config.toml
d_shared_expert = 0
activation = "swiglu"
moe_layers = [0, 1, 2, 3, 4, 5, 6, 7]
router_score = "softmax"
normalize_top_k = false
balance_loss = 0.0159
balance_bias = false
lr = 0.000544
batch_tokens = 65536
seq_len = 256
steps = 4737
dataset = "wikipedia_en"
Below are experts of layer 2 (counted from 0) of a mixture-of-experts language model. Rows are named router (the router's row for the expert), gate (a neuron's input weights, with its number), up (a neuron's input weights, with its number), down (a neuron's output weights, with its number) and show model dimensions 0-191. Each number is 500 + 50 x the weight over its row's rms, rounded and kept within 0 to 999. Numbers have three digits each.
Before each expert's rows: "gets" lists some tokens that make up at least twice as much of what it gets as of all text. This comes from a sample of Wikipedia text that the model never trained on. Tokens count by the router's weight.

# expert 42
gets: " al", " Al", " A", " Ar", "ul", "al"
router:512524482503583495463474432571452384428441507565513482513559571481527477531495528549458467492498602514550510420387481441550502580473510491509492528505499537417473554496496423498519541432505436496501492639467498438567562565411461478481515509545438464443470476563595504453509506512537515512501488568605446458446548457436604457532426494402458465426494514525478483488506443376573522557409426498400522464451465593470518430442410398520416539500553540535473577499529549470477601504473508491502528487555519478382499554444535426494539539445549442546550481536472475489452516473531433515
gate0:524504570564516476465478519549443448499512505461561439611555461483439503411517510496470500528385485490573472486533513488430444562424530432489501451545558465520563511473539509531600589506527548482533443498459428547413517518492498430551568573533508498454500407463557447540450508561568479495550453438511508447460530451470425453364436485370555498494451460542447457529585561456525483521499612642500455481434500470498494494464502458377375545503518459526523504552432492474543441532437507509514521528526431493455531645575504418530556542532470540466584543475537466453489444543480508516
up0:495527472490522482513388594602464505497524453533397561531505423480529510504532436507467503584486541482541524485520517577516542467585555474406508600446448541558511615540479500511356559481450446510447514474485437446489509470461474483510364453475524522523522536538588492515462541511413477508563506584492531522503583481483562428484466543542488505440520438482561538440440460505564511465480391501512596578438402560537562559475496465403527387554437466465572441548518502494495524503494543496413505489455451480509368506469464500518453479497468486541541580436485440546546533476509626435
down0:415560425546523415449495496631521520470459460441420476519520466529530488494540478565583501505599577453636460520473442439496458467500590504527555471553491546611518479517549498498429465553495501388492466395555514415571430527523474523438480571449509606421477574531545518562519441493587444461525565535553585559504501539520537473460543540504470619513524519535558471521542450472525553590539505450513389514548437559532480504485473513444456496449568490491528544481478615469461490502529513555508492490421458517456407486468503516450500519534478484422342499553461507467492470538473519424
gate1:520550498477480490425451605447437394426470499596503513624462510569438519444575526402488441472496446522461515472465472465463447428547491544473410465412488531477514451590534542563513529512448524467551469523498590482413415460527474511525491474525434445509507494429551444555481505514510557511514559467583445447417545519487479537524497595499537485424487466552408420437597487447521519557545502500494453560543584620497486524544468545598390499485473547490509478588440540558507463483479513561406449513559439501478447599500548595428468501508580485554469424524476573482542492503430486541
up1:543560428451463499533473519509499549451510479485405576534551363474498476605554511589532459537588394515343511499570568602426548505426457553534515482480466549546475599483524533509542504526477519510445574496527515463570558471522472482433473493548541504482560522556457554477477513509473527496515512522564456543529542525451416487424474560536525430566413601490473580507423470518467500573535598585407509472470471500483495564410450509528517426481452496578510512580510502546536562541461541460424500483408526438460402458551506501544493434468539407460474576488524512545514462600522536558
down1:440557479523464571485512544549541538475482540468416429492442471490492477501539437597563484452485516458478560501485489460441608582459544527511465536484409545557436438503437540411472453542506522623482503481490443477474561453542412420514507411494614546571522469496509514411427506442434541465565499430481542516442453501447498450517474502550484523502477583564468513603488472552520468457509522465456468573594503513539498427554504567429542488482502382465409390479517556449512585607614517516519544440452554444462400470485517477495477502502431522562468524496476604547462621468531504500
gate2:454443470483502477511553476462469467566509513531468452412498510524498425495464490467527485448576430451556483494498501476509513556491568411562458503463390468485553523406487451458456467508544422511446618535418505452443467458401401421517438612512510535483540518394498456411461559456474497575532476576522533423562590417411534520457495474490463438384473533477568558502524552466559590565514437470498536548479426536543498498604473616498482560513534476533468514455527376437435561414424573497469540484515471509486587480468546478485539489503418488525564551447487476531509477482427435510
up2:510486533457462461449493488485455395580525579487515452486460384531428521493564541405455576538574553445588477460588453531468588540504448466573532466421588515496420484552414537523544500476510581575443492455494559460611500519543557520487520560510487469453520470485438560595499488505470532446457462428419486602564459513567437468549538383501518495522450564539455581456479567495472419482398547482514412523469480559523529525500488432447512470487505575522486560574496558521524536495448412412498494459466446522572575469477490417474541558444594453541529480470448544506418441450494464520
down2:523568518519497513407504479478508461525545454523484487593502504533465496581541565585496469506549558494580570498608508427495530594498564478519490542494640534517469532548348569578493512496506511599535545379526456448477489475472516482455465528469537499505515633521484547534498508481545531415421492513482554511520587502529417591579496543588472525527493500449490532497486479515477500488450486536585601584469580518509488511451520484463511517404539586513518457521543549489559515466484437538548522599519516538479524533414511434523468484560591547601472521424514465535491407413538495653

# expert 26
gets: " con", " sub", " re", " un", " pro", " dis"
router:480510519495560462399501513535450420438451483495558479454519536526496468498432502489524471472527595536557474565480527453511505619463482550476551510475478508462476538533530461502583490401486452487502469589429460429551544530469488397504546505525449438426448451480620458517546423484538475478501500510515451527495523492420566569461495534434540464474403515540568474535603474407547582589415448485442481542448401556428496437497398436461428493469592493586426539518564557494526616478414492547519523506497522493326430594459498446510508566516496439522551452559489495523513504458498505528
gate3:460544477498516501517446524555473561456564514433608488448455487489563504483490424527530482414539429512549561539375448499511522514477547500503501425422547391509515526361511530564535467513479418531483547468537542498444598534524506513544538547521521449517520412571487473548461470458535552446495491451471530478497564682387513525424517513483478531434503515417573520569460554429541615527540391519561470498482467506539568513440500449524406507498486534469543502486521613513582470525462534503544461553532503486401454533497539422560551458512445443539402559590521429502439500526521519438
up3:403508457481543500409521445495488401476475497535359491491450541445485450470509488555459612513519553446520485462503488514478538480512442392439466546525457508499493434593529511426539431571544509524477492529594426471519475531473547451495534520619573593480440561497467554369520527545495453478421464531559452474542484425498521503578457528475465472540467461637428513475456513529527510442516655534501584564501487555493486490594510507475602497456518413514489467529450473483521543549574483552548505532430516451475573514449488548416454459460605559503511404463479506459582453521468494572
down3:619475469485451517477535484545535352484552405558545529468567527526474516510469545436489485525549598526572536474482440441515519552503481477521532559532554573450508550551523480444472451513479494472492509547484462432457419407503565463525556479507543570473493484446528499530557467572553518528465443514551385470481529495446475398447496528433535424570450519547500560467577477383493500414401550488483560411489448550455456531440529502545573588527490464530385586515503437457511575466523581580443458498456514417518559559436548528497469455441618573439572485530517442491564427489509509531
gate4:389501504471502367524563419593446499469488466484555516507339432461518529499537356478443570502450551533486459530508409576525544519523462494529509482563511522538445514498475530528645423539545507639492471463544472507470504556583417467429489528504490487492479442580480499480483567570482491625544412523480463416571469396470470434526549500535508503407492460519586526449498536446470516516523494548603471538479538488513552481477538482522546502372519556542511528508531528497543552510524460451334501548534521438500528576506482475505480437519456523549453493481494528548557517531533529545
up4:469420488520476394572587480616431541462370517468538572454438511570503550518475464529542575427490507449519519519558497595515515458552480517539542451568506563452484532425528582548552462551505535502565479543563409482537548500596378488511533559561471536527522499493471522455557600589547529604603383484513565467534522541446492429462570482540550559463497475492513448500523490509473570462478413486572488579486552464530475509465564613470579446455493469531446540477573513474543511538502482526453503620447545525445479531499463619559485493457447574451519507469512512515509550559539497463
down4:434504559577504458529575542486520436482526493566552564513377476524517502461578435558500462613552465458435450502476515586525497579479438529453489503571586535577498533547506490448500514448512423640465489532468445533507569547571525520502514517511523518461537556545490440535448533489460594472503487527542491571488481449490528402583639405497580440408499527513418516502557477542519430583459532566537502536497533435540504498530546576535505557425511609499571492524533495471473440468382471521464453494543555521488528433512535448444459424468446503451449562424505432574542611481522559462
gate5:541520476473479525481526446494430498508434456606521465545437378581505468389454537437481550544401472551611463473464462508469548441550498446443530516504544537510547569548580455533499515477470468564541427450548493430474568480480552447538515559518526453521449493489538462451484526447535483393511427428518438544542392550562561587495469529438464539524504433541561493486384516474452532471535448491499485547464621536530548494472542434609457563445579519569440484474472504579561455435501562414457457448475389531478508456497522556506459445559494496503460552566526383456446505490417462532
up5:472522498500545511509514503558515573484597515428501537398553483490432481562528523523587498433568492572414529429531528526555416541527533498366526486445479483511495495492435488475424466438456454536522568550500566508603539495504367465470459436426467462462440492501506536547480565459389449493403548518473536484506523489493457491533482360554464519536526553483458499486553487463565526426467536540533569418494563479543470593496461537422425616455500453482498567505512484474431510450525413467495542427516530437590481578421503568504580527415543493545554573509476624569436480480546501503
down5:494510554504414537505575500525511514476519479473523458504586515470502472515375461604472520476565505565463460438562448575354438504546515521538534520415459403544475427584458545416572535546432504396529609478519535476512413436540523596473522425397473452493517473561591510529411562550512492556531505545546478503471579477471515503517513512546421453507500556538513457480568457468457458579449425412497583503442444500458468450512465478515529446586483405509554584588514508452476525560519582524553460494513556556513478496442565441466458432515515509486493432503469562547605490539453491555

# expert 58
gets: " W", " R", " r", " H", "w", "r"
router:497452459488545458430510499563441417433528449495443496535483544495455429545455553512487495444493547533556544515440448459542464626441469432541521521452477525505532526490529512557521575511490474513535518587484500411486498521490447458503554572535484526465469473512562520510528455522543502493467486503521384487484502503448533503501455462406468450395465498509532511535586500365588582615425432448457496545531473528398492438492468422530372474506546458589458459545504514508561583446447519609499498565606513446340532610400522514522547530483507522495482463558526472488528460451503366537
gate3:577487419460546384513511559410526495452454492535495536464489641459425476550531505531465449423469424589562434442488445515537541412502535460515487544556533474530428531526536454442472587537438527544449502543394464531537511478461538589574442570525485485380492451488506621482464469439466433447422537548510522390474492466514443536559454486464457504564505578563446464549515555533543466518542535535453474461473464426471488470516444480532456576486426529433530462471467491575493555483492449456570565454481437479518411565440530505408522516534464485481472534475558633505449421477557502580
up3:444502542453581493502442427538486426481428498424555491562461427542492517463439484529454541556491555448479559511470563483440518589477510623524433498484555549528577472574429484490540475534495445558558398423529645463422484507489494502468569424499477493530443512482482507529459519562462572543559466549473500577516461528538512418493504554567474383541522461420552601506433421455519464511490517558512474520588493547510532541467497512487479474505524433548459537526435530502464417557523558488421419497444550495485592443472342526545472541516551517541347432478516421473555514465472499432
down3:446442545598469506460485567562471552527536540371496428567433545536516542416500489526562463513533504494505562574545544399484469478560485580500438518483499431512547469571639506471509437479509421480455415508516541468486506528409504515376420484428443517550530537509508454499541491508553482467487393466437449550492561487498447493443463503503500529461486470468527567443487507389454537468519574431523550499495428541440532482456599422468609447485595440460450562404565531510545458522561500541479414455475518441470488519525459523478522467476470486538446443468426482417583598540454440408
gate4:426542497477512357509532603545474508524505567516488515478415535495518471516568502567528405437441503567472502484493554469493527531542566467589461517565520612559522464546369527585451459537510510582561522467495483453431521521562428518534488555512537534470432493495457480508528463489417519479555459462492512512521489487441525495446516523488503498500403447485516491497453500455558481559516443520561527432432510532516458521555538480595512456564553426452482450432513420418505493433557458550563467508505587483502493576403369619470472607533442530549409488528372539574597554465438507450
up4:400525450442505486553580516509508486512480681498449592512494531466491486518538482622484511537478498542564560477548531473564488448513518474494513530480506584522571583580383475497395478525500479469516570519534440473559534529414442515487530533493551505537432476513461525466578440494462582411509489453536458545593551476415467504502515547509535475560417456502495426443394543463539489537398467521558537486405495472482507485499567451522496430561453468457494476480409429445540422450446476481532450462433605549487478528342417571448472530465453444532503461517454572525552462454474517537
down4:468506529472452531504444501401477518518484537493482539484433520489513523547541462514452534526488424544521525484492463504541457523575441499558460422580525462478509640555405510644511518494593514392607542434504434533452501456506502572538503420608582523478505451625492608487481616471436488511430508456540513536513423455410429475518562395534454469433464478529482499467537465529567513601574474575571466436409535399529476517517521457549447456493504510526502462499470482501579482517518506523560538510497472577451439476490419484460455493447513441446459475491471438504568571475427410446
gate5:434479538499400464563546540563494428425523492464507493490529468489476446552551516522546488552480499524591524424576494550539431479433597554490591537573433557490470459565438424497464485456490475483582374539499422466508483503493511481506540473515482518514460429504509544557522481495518434469577531622481452548502545489477551461454507432472606498546496379565478517540493534488478473532454501608482565530506501463638517491545464504489418527523501390547541478431478514428492528507431478396570487491465496470516525555478471514585472543407559411454474422487456392507604501502480494342
up5:478468438516439464514522516544564454420512484504521439463517487537442412562514571567501559514464450501503526491674490519515420539449531493573544533508465556430438460520466433561538477407478525462506449573522440457459552407501412511537532497523442552515470470472526479473572457458475559513525560608481535468463518498518545536462484522496567540523507399559514510541590515514426542460498525552488621481583521485597409360574493461535571463511562536510536513495524500536436500516521481372549520540438519472561477473562466516563473505553513487330456445433515430493570503471488481392
down5:370575512452462519580557592536576441538513490518552521515447446491499526442503481539403537450508546579534537453458455463540484532488493466495531356562473556493483523583442509469617563474561423456500505514486415480578486547508504453439523510554497545548465465489476505402475483459526486514494470590489427403466500521440553550423580413436548392531469410553447500504489537529515478551458433545423487517581532521552582570487452446563481525481548471526530531427538388547533481533425536422532500497484478581529560577518502522545533455481485498500540438606450440550572464454415471454